Experts of a small language model: 32 experts in each of 13 layers, 64 GeGLU neurons an expert.
Below are experts of layer 5 (counted from 0) of a mixture-of-experts language model. Rows are named router (the router's row for the expert) and show model dimensions 192-239. Each number is 200 + 20 x the weight over its row's rms, rounded and kept within 0 to 999.
After each expert's rows: a language model's description of what the expert responds to. This comes from a sample of Wikipedia text that the model never trained on.

# expert 15
router,209,209,147,193,196,213,184,197,148,140,194,226,181,207,197,204,198,215,218,217,196,181,204,197,214,223,201,232,224,197,198,207,193,194,197,190,200,201,182,202,190,236,236,177,251,213,202,177
Colons after infobox or taxonomy labels and team names, plus table pipes and semicolons: Family:, Formula:, Location:, Ajax:.

# expert 20
router,215,218,213,202,207,213,200,210,204,188,227,225,193,216,185,194,152,221,184,204,197,191,157,188,206,233,166,160,206,213,223,213,197,195,189,216,164,191,197,200,163,219,177,219,189,219,216,188
Word-final suffix pieces (-us, -or, -ologist, -ship) and verbs or pronouns after which/that, like shows, called, could, him, included.

# expert 12
router,211,217,199,235,206,223,186,285,159,155,222,203,235,202,185,158,203,196,195,227,182,184,187,205,223,192,194,240,184,173,218,227,196,201,207,167,160,194,197,202,201,232,209,182,204,178,192,178
Connectives joining listed items or clauses, chiefly "and", also "as", "or", "but", "including": Science, Technology and Mathematics.

# expert 11
router,208,138,175,207,198,233,152,211,160,227,206,183,186,203,197,189,190,212,186,160,166,211,221,168,180,205,203,216,178,157,176,233,197,156,203,192,210,207,174,200,208,176,217,205,165,193,189,223
Determiners the, a, an, his, its, their, especially after is/was/of/in, as in "is the department", "is a tehsil".

# expert 24
router,210,183,182,177,232,184,204,218,177,188,210,207,201,211,196,187,209,214,191,201,187,193,197,204,212,197,185,193,196,198,214,208,230,243,218,244,182,215,201,189,175,181,209,196,223,192,205,227
Line breaks and sentence-final periods ending paragraphs, table rows, infobox lines and headings, including years like 2019.

# expert 2
router,212,197,255,242,198,218,205,231,201,236,218,185,142,188,204,196,207,205,218,207,203,204,209,215,219,189,218,224,219,202,214,185,188,190,191,197,179,194,227,194,221,209,216,198,198,190,205,205
Pipe separators in wiki tables and semicolons in lists, plus prepositions to, by, with, through linking verbs to objects or agents.

# expert 1
router,181,198,213,184,199,203,227,167,175,212,179,209,199,199,183,176,193,240,213,190,223,173,193,198,196,168,185,243,231,203,187,204,180,223,208,193,239,211,218,204,241,200,228,198,185,194,188,222
Dashes and separators in track listings and discographies, plus nearby music words like vocals, guest, song, album, released.

# expert 23
router,182,193,166,202,237,193,206,188,227,213,190,173,211,226,180,240,209,193,205,175,199,206,206,224,165,215,188,186,206,188,239,196,184,201,198,226,187,204,200,219,176,200,205,179,217,213,196,175
Inner and final word pieces, especially -ing, -ed, -ly, and other mid-word syllables inside ordinary English words, as in St-ing-ers, c-ed-ar, counter-attack.

# expert 8
router,188,219,200,236,185,191,213,231,194,199,176,199,212,201,200,182,198,212,163,229,213,224,202,238,178,202,205,227,207,229,200,223,209,208,179,166,170,195,203,225,176,242,212,205,199,176,229,223
Accented characters and word-initial pieces in foreign names and Latin species epithets (mi-rei, per-versus), plus verbs like held, used, induce.

# expert 7
router,242,208,226,202,228,165,202,206,206,205,199,222,203,203,192,203,200,214,153,172,192,185,167,196,193,213,217,172,160,196,155,193,213,166,164,222,192,212,193,209,194,188,184,183,207,198,174,229
Apostrophes before s or t, bare spaces, and first pieces of split words such as Ho, Un, Fra, stra.

# expert 27
router,202,175,202,224,196,202,206,198,236,178,197,229,197,189,222,217,185,181,192,184,181,235,213,222,197,177,226,204,136,209,194,208,193,223,217,183,207,199,178,176,201,215,193,213,218,176,195,212
Wiki heading markers ==, ===, heading words, and small numbers in statistics table cells: ==Exhibitions==, | 0 | 1 |.

# expert 31
router,204,184,183,178,182,213,241,178,180,220,178,183,199,194,210,200,183,198,201,208,221,202,231,197,184,167,215,203,175,244,167,216,176,180,167,171,184,190,197,181,253,172,169,199,234,204,193,212
Single-letter pieces in the middle of words or acronyms, often capitals: Idlib, WNIT, BDNF, K.A.P.

# expert 19
router,161,232,203,205,242,185,138,197,208,207,219,221,184,231,192,182,191,179,206,189,182,232,190,196,206,153,179,233,175,205,183,209,212,213,180,172,229,199,210,216,198,217,212,201,211,216,214,187
Ordinary subject nouns after the, his, a: film, music, design, politician, memoir, service, activism.

# expert 16
router,204,231,191,184,214,175,224,201,210,206,195,203,212,202,208,183,180,220,188,228,197,193,186,201,201,229,246,195,187,231,231,184,191,216,212,218,176,173,210,231,214,219,194,177,223,216,179,194
Past-tense verbs and adverbs after a subject or who, in biographies: left, won, finished, moved, usually, often.

# expert 21
router,207,216,219,207,207,184,175,200,231,163,217,203,199,185,215,231,240,176,208,211,229,187,242,212,192,212,244,221,224,201,180,198,183,190,191,200,176,177,213,183,221,186,223,212,204,192,178,189
Mostly "on", "along", "upon", "together" in running prose, plus byte fragments of non-Latin scripts: based on, on Kew.

# expert 13
router,159,203,205,183,206,208,182,189,187,180,205,215,184,184,208,215,167,167,191,186,200,186,210,179,177,262,158,161,197,212,180,185,211,227,179,230,200,213,187,192,171,216,174,230,198,215,235,168
First names and first words of proper names in prose and tables, such as David, Richard, Joseph, Route, MLS.

# expert 6
router,203,168,198,221,191,215,202,179,222,208,172,217,221,216,230,208,233,202,177,231,231,199,197,216,199,131,209,229,195,203,229,172,200,200,198,165,203,181,194,186,217,185,226,207,192,186,225,179
Single digits inside numbers, chess moves and tables, plus mid-word pieces of names and some nouns: 0.11, Kb1, Wooldridge.

# expert 29
router,189,220,214,193,226,171,233,192,197,193,220,228,202,189,179,160,216,177,231,224,202,176,178,204,193,193,186,217,248,193,216,208,229,227,209,209,222,184,188,201,225,190,208,195,191,208,210,170
Closing parentheses, brackets, braces and quotes after a word or number, plus final name pieces like -ter, -pont, -ang.

# expert 28
router,202,196,215,221,169,202,210,222,218,162,211,200,229,189,198,236,176,211,183,197,196,179,208,173,186,190,225,201,202,228,215,151,198,196,194,210,190,202,193,182,209,209,217,173,184,209,179,191
Main verbs after a subject, such as made, said, announced, appointed, plus tennis set scores like 7–5, 6–3.

# expert 25
router,226,239,207,197,166,195,187,241,186,197,203,221,202,176,212,195,229,221,198,222,217,223,210,224,198,191,221,180,185,219,222,184,216,184,232,218,237,173,197,207,188,168,203,185,149,199,172,192
Possessive s after an apostrophe, plural s, opening parentheses often starting years like (18, and table pipes.

# expert 22
router,215,214,174,189,203,212,189,157,202,180,227,177,172,193,192,183,200,204,183,205,206,173,208,200,192,221,221,221,233,194,191,199,228,241,176,195,199,202,188,191,197,196,196,194,195,175,218,225
Commas and the verbs was, is, are, were after a sentence subject, as in "The 2016 Open was a tournament".

# expert 0
router,204,220,203,177,202,178,228,200,191,219,236,172,224,210,223,237,200,205,219,174,163,211,181,201,185,229,202,180,190,186,190,184,201,208,194,220,197,176,161,225,194,165,203,228,176,246,214,188
Adjectives and modifiers after "in/the", often nationalities, languages, places and years: English, German, medieval, local, 1950.

# expert 30
router,169,188,205,192,176,165,210,190,209,201,172,191,204,198,150,213,207,191,227,180,215,210,197,237,189,198,225,174,218,176,155,219,209,196,204,183,224,157,206,219,206,219,184,248,200,194,156,187
First word of a sentence after a period or line break: In, He, It, However, Because, Moreover, After.

# expert 17
router,211,202,174,172,203,222,197,180,176,230,212,205,206,192,219,205,199,194,234,193,219,180,217,192,199,186,195,218,179,184,194,199,194,202,198,197,219,234,195,209,166,164,157,214,188,216,203,212
Adjectives and quantifiers after the/a, like certain, other, few, many, one, five, different, and some nouns such as practice, others.

# expert 3
router,173,231,199,215,179,199,128,212,167,204,222,215,231,179,169,177,184,192,222,234,228,204,216,225,185,205,206,143,214,177,214,189,180,182,208,207,167,205,227,185,204,208,210,205,225,172,199,210
Prepositions linking nouns to phrases, mostly "of", "in", "for", "from", "at", plus table-leading pipes: End of season, held at.

# expert 9
router,183,200,212,211,186,185,207,200,210,185,177,211,205,194,219,191,201,167,193,220,200,204,209,170,190,146,247,165,226,232,165,190,189,179,190,226,211,186,196,161,207,198,220,212,199,173,204,186
Surnames and final name pieces after a first name, in sports tables and biographies: Davies, Watson, Smith, Angeles, -sson.

# expert 14
router,212,215,221,192,184,162,198,209,240,186,222,207,193,196,220,197,185,154,175,205,184,220,223,223,204,198,164,181,177,203,243,205,194,185,201,204,202,191,243,233,211,200,204,186,206,196,228,222
Middle syllables of foreign proper names and place names (Mag-alla-nes, Chu-la-longkorn, Rod-er-ick), plus line breaks and some table pipes.

# expert 26
router,240,181,189,171,182,193,192,178,207,189,184,199,229,162,196,188,234,223,185,189,180,189,208,175,256,230,186,224,213,219,227,184,195,201,218,197,229,226,218,223,209,232,187,151,200,223,206,179
Infobox and taxobox content: field labels like Location, Coordinates, Born, taxon values like Coleoptera, and coordinate pieces N, W, ′.

# expert 5
router,194,221,161,181,189,230,190,215,177,196,209,183,214,219,202,200,222,204,201,204,229,185,212,228,176,199,192,216,214,190,176,182,188,232,181,208,238,222,195,188,169,157,199,212,182,211,186,210
Nouns after numbers or ordinals, like title, point, draw, species, and temporal conjunctions before, after, since, in sports and election prose.

# expert 18
router,183,202,206,218,171,233,216,181,205,185,172,161,184,203,190,198,221,212,237,185,170,194,186,178,224,245,183,210,201,164,218,192,185,189,244,180,197,224,210,197,218,219,164,191,195,207,209,222
Hyphens and pipes opening lines of lists, infoboxes and tables, plus year cells and month names: "- Genus:", "| 2000 |".